config = dict(
    d_model=256,
    router_score='softmax',
    routed_scale=4.41,
    balance_loss=0.00417,
    balance_bias=False,
    shared_expert_gate=True,
    init_std_router=0.0162,
    vocab_size=32000,
    norm='rmsnorm',
    tie_embeddings=False,
    lr=0.00478,
    grad_clip=2.0,
    train_tokens=757200000,
)
Below are experts of layer 5 (counted from 0) of a mixture-of-experts language model. Rows are named router (the router's row for the expert), down (a neuron's output weights, with its number) and show model dimensions 64-127. Each number is 500 + 25 x the weight over its row's rms, rounded and kept within 0 to 999. Numbers have three digits each.
After each expert's rows: "comes before" lists some tokens at least twice as common just after its tokens as in all text. This comes from a sample of Wikipedia text that the model never trained on. Tokens count by the router's weight.

# expert 17
router:507520511542550481551517527486510489507487466488534484526462521486493490494468490517518521498482549462490502514487494507497474515496523457490468520477511501509488504484519499506545542505511501
down0:481511546525488473529496478517500493535517486524464503525520555493540467503560492485508523499524501484514491551520527534466520496469471489537536473506465514525503541515518500527533490499490471
down1:499475509489501495562469528508524506478547512503481461488472522507464529462526519478489491465509472485522499487502464478490522469496517568496468463472522507529506476506490501501524467531478472
down2:502551480478458510512472515539489521524523478516536550528509503490501500500523511454481511517514494547496505506508457494508502464498491533493513486494501468489486494494521516506496485459496505
down3:498489489513447478473504478579530508478460499498523509502519507460528506476483510568493494462509491473453503490486499491540537505487498515502490519504483485490502485509509504507474503516511497
down4:468497516496491484474518518483412527518494495526480532561472553518536494482489505527519484493470531534531494491494516487499458527491480537520479489495472494434521487506497444499524486522487480
down5:491479517526491526516506492496480529515472464512473505473491532518505478490509489472514508512523525489485516469488491465486470460472494482496518535534521462463510521506499501440453463464526476
comes before: " the", " and", " which", " but", " who", " New"

# expert 6
router:525456473533542509501498481502512498521541501514504500506503531491489493520470490516521502483512529513498494502490489520459475525459491477489527490470500481506487528508446528485465547543498475
down0:447522528522469515475475474505510502492513486519483510544455488534538481506577473472462497568502515502472550461530514496500488487516482494536474501509499529528541460515453483534551500502522430
down1:512505479482516563563512473521517489462537465474528489467495489429502533505504495509483493468475441475482456485539459499519556493435475500525508521466485499473546455504507482496515504471501523
down2:510515498482527517487487501502474492487491494538535479537524532447558512545442507510439486476507475512527492512467467490483480537504477482501528486496483512506497500560481489495495511536508509
down3:483516489472505477501468513477477459503508538477530484480490545502516530487460518521452490499514482499518480495522512506476495531501470542470492477485529461497494456506525490459503535507490484
down4:482499516477511533492532489520473483470510502493521536489478494478502501495457504486489532486480464520545490528537481502507526519477473545500470508504469483493491493474523497471523496504492530
down5:532493519521540461505465480514433478510471517556533483501496538469498497574446483507431503501492490505527480534517502482505540465510532510469511536510481511469547506505507470494481473532470483
comes before: " the", " a", " an", " to", " his", " in"

# expert 0
router:552501514498509491512549526509527504532514454497497544507470542511482475504471510493504441472469497497501489529487523506458467552451498463473517504486537469529463542486493525527513504533505519
down0:505519506513486463508514507527495501493480470503484502516510491460499500470498521527433481515465474507432495450495487496503516520448481480507491479512503478486464541538527482512460465527483492
down1:505512522487468509482503497525491516510459494526472499513483447525486506497507494515473495478500500520478492489505534501496492460528459511487473473522491494538534510486488551518518497502508510
down2:490542525509462474533483530514488496485500487494497465470511493479477474518517519457485505479452506533509496503488479468446485480541520506481551511498493492492502498483506509515484488500494508
down3:484538495483490465466480507465476523507505511500502461485520488544486533452491531503522488486516488546520513482543471476501462515498441484537468515495539512534515459528523525500543487489496492
down4:519470431488509485474457504533518512543470523481469507515493495453504505487477505491554523497520486495499493523465530527507534497517501538497482503550501488546494488490445487474523484497494490
down5:510516454492501497507486489508537481523487482526521527521478521448484503500539486527487540478453478500523484501487492510517554494493526505573496505463524520472447506507513482484493525491474481
comes before: ".", ",", " of", " in", " and", " to"

# expert 8
router:494502485543560499506541535493518469510536488485500501508475533507490459508459522509509500483518514477502473505497526501501473543480527474500469511441517511541492535481520508467527501483509477
down0:492533507505484481456505527495532503462550542507498514490528480498503458482506503461459488483507505482521502497504479513505492472477529493509515541577474526467506516513474503510491513467489529
down1:502476490495467545477506532514420491452489530495494495523478501487514505515522515473498537509536482530497467485568489443497541486508516498467492459486505511492476512501516496504471491429495497
down2:539509559525499497504528462470485507541535505534490545560515508501484523491477499507465482511512523491484501482450432514508509522466499469534531499509506513524549456511458498507479443485492463
down3:538483495528480510519496489528457454506497487482494504544458509501505495489502477499475504510532505499487497498464495494544496488479514546498472482481490535517508460504513508476504529526496541
down4:488528513497472520472542503480531520510528493501481499490486456497533490520512419469495527521473446517521521526504512482545500519485532526590477483517519511499492488502494495528498511439515503
down5:479491536476510519550488494499444512514510488420475481538481511495491490541493480471535510511504517510502507517510490452477526514555514509512463508465500515444530517489533501449523469507491509
comes before: "\n", "==", "The", "In", "===", "-"

# expert 26
router:571492493521512476506508507492506506516562494521517520490526501562495451509470480518544498534526494499470479514468553516513443547485529504493495496504516485507496510484497492470470495515527477
down0:507448509473497472473484481494505550486483521497523489502499497459488479498482500512485491505491487491534526535537474515501501531526512508494500471508523500525482497493512472526540487477470509
down1:487519507487470446472508474487453496534493506500529487496524464518554461467457529494494482497522483456505519495480511483488511493522506516513447512504509510465500507476516465448504474481539479
down2:526508481496524469518504468498516440497434496495503493506467506467512464449522475498505456497519504492508486487487457494523527479498496483482487488464515520493531493462490506490484521552509452
down3:504516524521486515471518485484547536495505424535501466514502488518496481530509507529494501483493489508461480483547449534481547512474536481471545534507496529496482490476479501491522477553503501
down4:508487533492515483532515507509486504485500521522488488497495514492489485529469498512517495501535482492488567498521505488514456486471511535499550495510511474471470489482511490491499491553502462
down5:524490522573481500513512485506497545523492465458446479477521471473480491455530487477443524494473477476522479491489493499487518467512515537492559543482483549530497496452509507547547530489501537
comes before: "-", "|", "\n", "\"", "y", "a"

# expert 15
router:549518499495506462487525528508537489497550467487518518501512493506497480489459503538507496542482496465471464510513479530478423505495509523492496504450544519517455487471496562526491476524537526
down0:498521518499521562508481522553574517482506542507457500529500515491517509501466421529499530517488485461476505475507486521514504538518490534526521516506494479469540510478553542539533494490496547
down1:492505430477515461508518517527509539506488486517454473531504522501460522473479518544516440522512450512509505526478515516549513483514468508482543508492502508507513490513514533441489487505526471
down2:473511495540505516477527517462461496505523537551489509496468504508505479475491518509486527519531435485508511533536501491459503494476495526516507485481504523531452517540465472514469490466491474
down3:492519514489480525488582511468499497473468552514479478490489498537518517486504521493478530474530489522489515535494523472472536502510516488505509519522528476469504523493543534536531451473476519
down4:502493469451514456519503460496504552513481474501482507499463468501492532509504516506542486488510511489494510490489473496488472509517499505513496520516543547519507493510436461523477505495484464
down5:539493512506485510490492554478494473488469503510495499453507511457498521527516518494501512482525520477473514473518499477478539500509516516469506479469525507446455482524496496460516545475526495
comes before: "|", "\n", "-", "==", "===", "|---|"

# expert 16
router:526474470525527492530520473539523509492516473510479524492505547553485492519500514521510481514487527492517545539467532517459475569452519488482491502473511493514495540508494516465471549545472492
down0:473466503501528489482490498486526503531521518500511485487528511473517510530481513504507462516536462467507528510510529500492517554485481562518498533538516486515487471551501476487514496522515521
down1:492494501494516530496500452476568467518484503545504521486510503518480502498519514550479543556480537511520538536488529471462510515508502468494574488540559510541503487507460517519492521497477485
down2:485465475524489529487510505505493479480475495476499517481482477485449492480498503538510525463538521471481491474430536499508510574515517493435464470462477480485484489544463516514493535530530540
down3:484499472474525463474470522500549475525497508486509501496550524525500491468523503481506496514489472483504533538512490470451509475531518483505485482489479549437552498488557527512496457486479483
down4:485456501516518478465521480490522545528495501492484489450505487506497458505511536448486479528538515475498511504504532466534521529470483501481509456531452449515525523536471487477469482483545476
down5:491470546488461468484536485491569515529491465474530503479460535583493474530497514514498504475531476501553520490474532473520520531460533511500491494512451527522514498515436445484513492488473518
comes before: " the", " be", " a", " to", " been", " that"

# expert 10
router:513471499520507490486520538513538523529499466484489556482517513478493491547463523529514489497447497513487487533480503512488484502509506477505506526471528507548486500519496551478500481490512516
down0:474529528513516541510533474458491482488540466516509537500489466556528489469530459484503458492482472463522515521536462504516493514516506468515498509507541488509518508497512444459490519501520476
down1:494477495510485498490448504474552489518527503473471498481474510551469489514512515500479511498494558501505511503419481492507503476495503492483520493524481544501544519493495515520481552518459511
down2:537506473462529509467509559538498526508495552516483470502497523482497494476544486477513544491450478489471521521495453499503516490523479495514478467476481515493459464533498510555504470511503505
down3:487462555503489482479551500470536488536525520533453501491483475490503513524509487474453504514565467469503518472498496486506497479535472512491474482479484489507512512497479532544475537451526462
down4:460514537513473470475540469541514462521458458481507522480505466502513463494512506496458516509528490498486540481487482541533533503468453479508454461467513476511518529495495502489534493483498508
down5:488519532511486511496536472501524548510468489463489502505490514541538502541499467541498484466505503463519452506515496509502509516522475509478500470491474556523523513476522454468511537494521472
comes before: " |", " ", "==", " ==", " Votes", " Candidate"

# expert 27
router:541496495519499494503539535548513505516498471507523546486463543531549462489477498478510463498467509489472505523484512517480459523476489503511517483495540463510473515481462500541517521504499502
down0:527477534497526499456506483503452500513525463458548538445461503530469532506482476510480520473446522514534482458469490454494526498525537498490500505468486503493462498504463450536516509524500535
down1:487521496451496507482499506512458525540463535482512479494469511465554514513486530524506514489499519504456491510506523531512437516499508480461473542457505533427483455549495502495517502464521485
down2:479503511507518546473528494505485486492470433514502496537478491485491553522480484470505536486515476472544503495553526535505526526441456505494475493491472478506501508543469490506527500492510502
down3:514491519514472481523494526497535483478450511521517490551503542509462460503545508481526515521470484488499501476538493549526479489513466482488508502492521499497517513524516498535514503476517502
down4:514551531513536486491521537469504489506461487475497461482540519487465492482505450492476494462502484492455438512542471478523535532500507517546532479457511512480500519504513531531525468545495472
down5:476500497498484505470519503508458535555512481494447490490503540479508474491473527480502466523459520521498491524488468442505527505518506506490563487479471510506493476465522549513482473515512557
comes before: " of", ".", ",", " was", " in", " and"

# expert 31
router:475490504543495492515504479493518507517500507483544528513454511496507521521505526517538474471507518483508532500439562505475495493471494524477524469466502509497485501443467524458503492496481526
down0:506533496498512523515511531494535507486506522518498478470524490471518472493498520503531513490480469536484528508511504499492486510512509544491484519500465528560498520505467456505511432549476482
down1:543507545468512519483516477505495486495487528426490509476521521475493527503484473530526498502509523494490520479485472539506464461539520533521512491536504490470484447494479502514483524502499496
down2:487550538559430492494519516452537509513509498534507455472519508522513488512451522525502500522550483500507500539529465499474462473484494494485481471465526520524502477507517502517536508517506479
down3:503506491527451521490466510503487486496504528477535537529535440504536480530490489472529543517470485502489458483503482472493496461441538525515498478513503521474507518519530505512510456469496478
down4:499499501462515523509478538520512497519538518501468503485489471482532495514507513481477512489532491501470530546446454570510469526508498484485500480479556467508487529475475486441492542519482498
down5:505488487444550510479478490491501496498448511470492487479507498452521537493480490534497474546503506516519516495517510524509480438509506477503450501510468505502503491564513531511466543535497484
comes before: "\n", " The", " In", " He", " It", " She"

# expert 5
router:480537493481507514523519509512527507537477489542488517511500525522504500527489462558516481505458512496472500552473488527489469509480495484536520520471445513542527499500463497504481478483513521
down0:477490476525511493471457512499479479511495502442501501485568490486489495499502514483519481526516479498519487574493511506498467497567486492476515503473524514493529512443492479503506493470494485
down1:525530513493482520486502449462498503499472522534455534521492518562468508522526484549473487500465500497496533496489490482523502490515465486497469529490515542492551490506464477537493522448492481
down2:520516495491502543504474462484489464496512501499516540486492495496509484511499495489487491458494482489473522518528496464476533502526496507496485487544468523548523503516487559547485483517468544
down3:505526507488460488502516517448444467505488520524541481501475471482488529515505523509519499500494506513489510443486526463470478483525538473507502517513507506515491466444477485485494481453487491
down4:481518501507507529517473476485566517519522489495488505510529472500507477479450544520523488497537476510519513534440517504513515500503520521480494497531486473510516521505510483527502502475518489
down5:497507482509506504446540494509445490482489497464490533529504495466504466468478528516485520460516481473499487501558505473486491523510492466485468486519476498455495513502541530470558440480505433
comes before: ":", " of", "ed", " by", "ing", " career"

# expert 18
router:500517484551501506481536549517535510513491480488527508515507510489490497527497501553508484492454522503482459535480482562468486515487502516514516481472568496531468514511513534492531493499516521
down25:487533486577540500542524479518469540575493514529493478526506522520481470556427470471522500520504531519495477542457473483469464487499471524467482499482497498470537502513538494482452504524506475
down26:511521466485518470495512494568517549484459472510487490466515512519469505519524516484436503499521517483453485482483543471533511492509491519446562550497481473514480483543480516547493500549488509
down27:515474502502485541484498549478450488479512489489463491530512487471484502539510529481458519507529549523509525508504479505503474557519479487475487452514496471512555520468476499501497499431500534
down28:511459483509487442455573497500494450469428509523503466511503458480524520438495506512524520510465485483513491453506509520528464490515497453510485517499494524508489487501456497483490493524494510
down29:520547550472502461460501511494524510501522511530504520556512518484504497476478498502518469469488510485474524503548551489500529517476549531548491475495471504502520497503513490526493513525456457
down30:568506484502488513515499521539494526521453455482498487493516502481534496541479480445509482493493515521497476496571480488532509534499487467505493525528517449489491508497505492468483475483447507
comes before: " |", ")", ";", "N", " (", "/"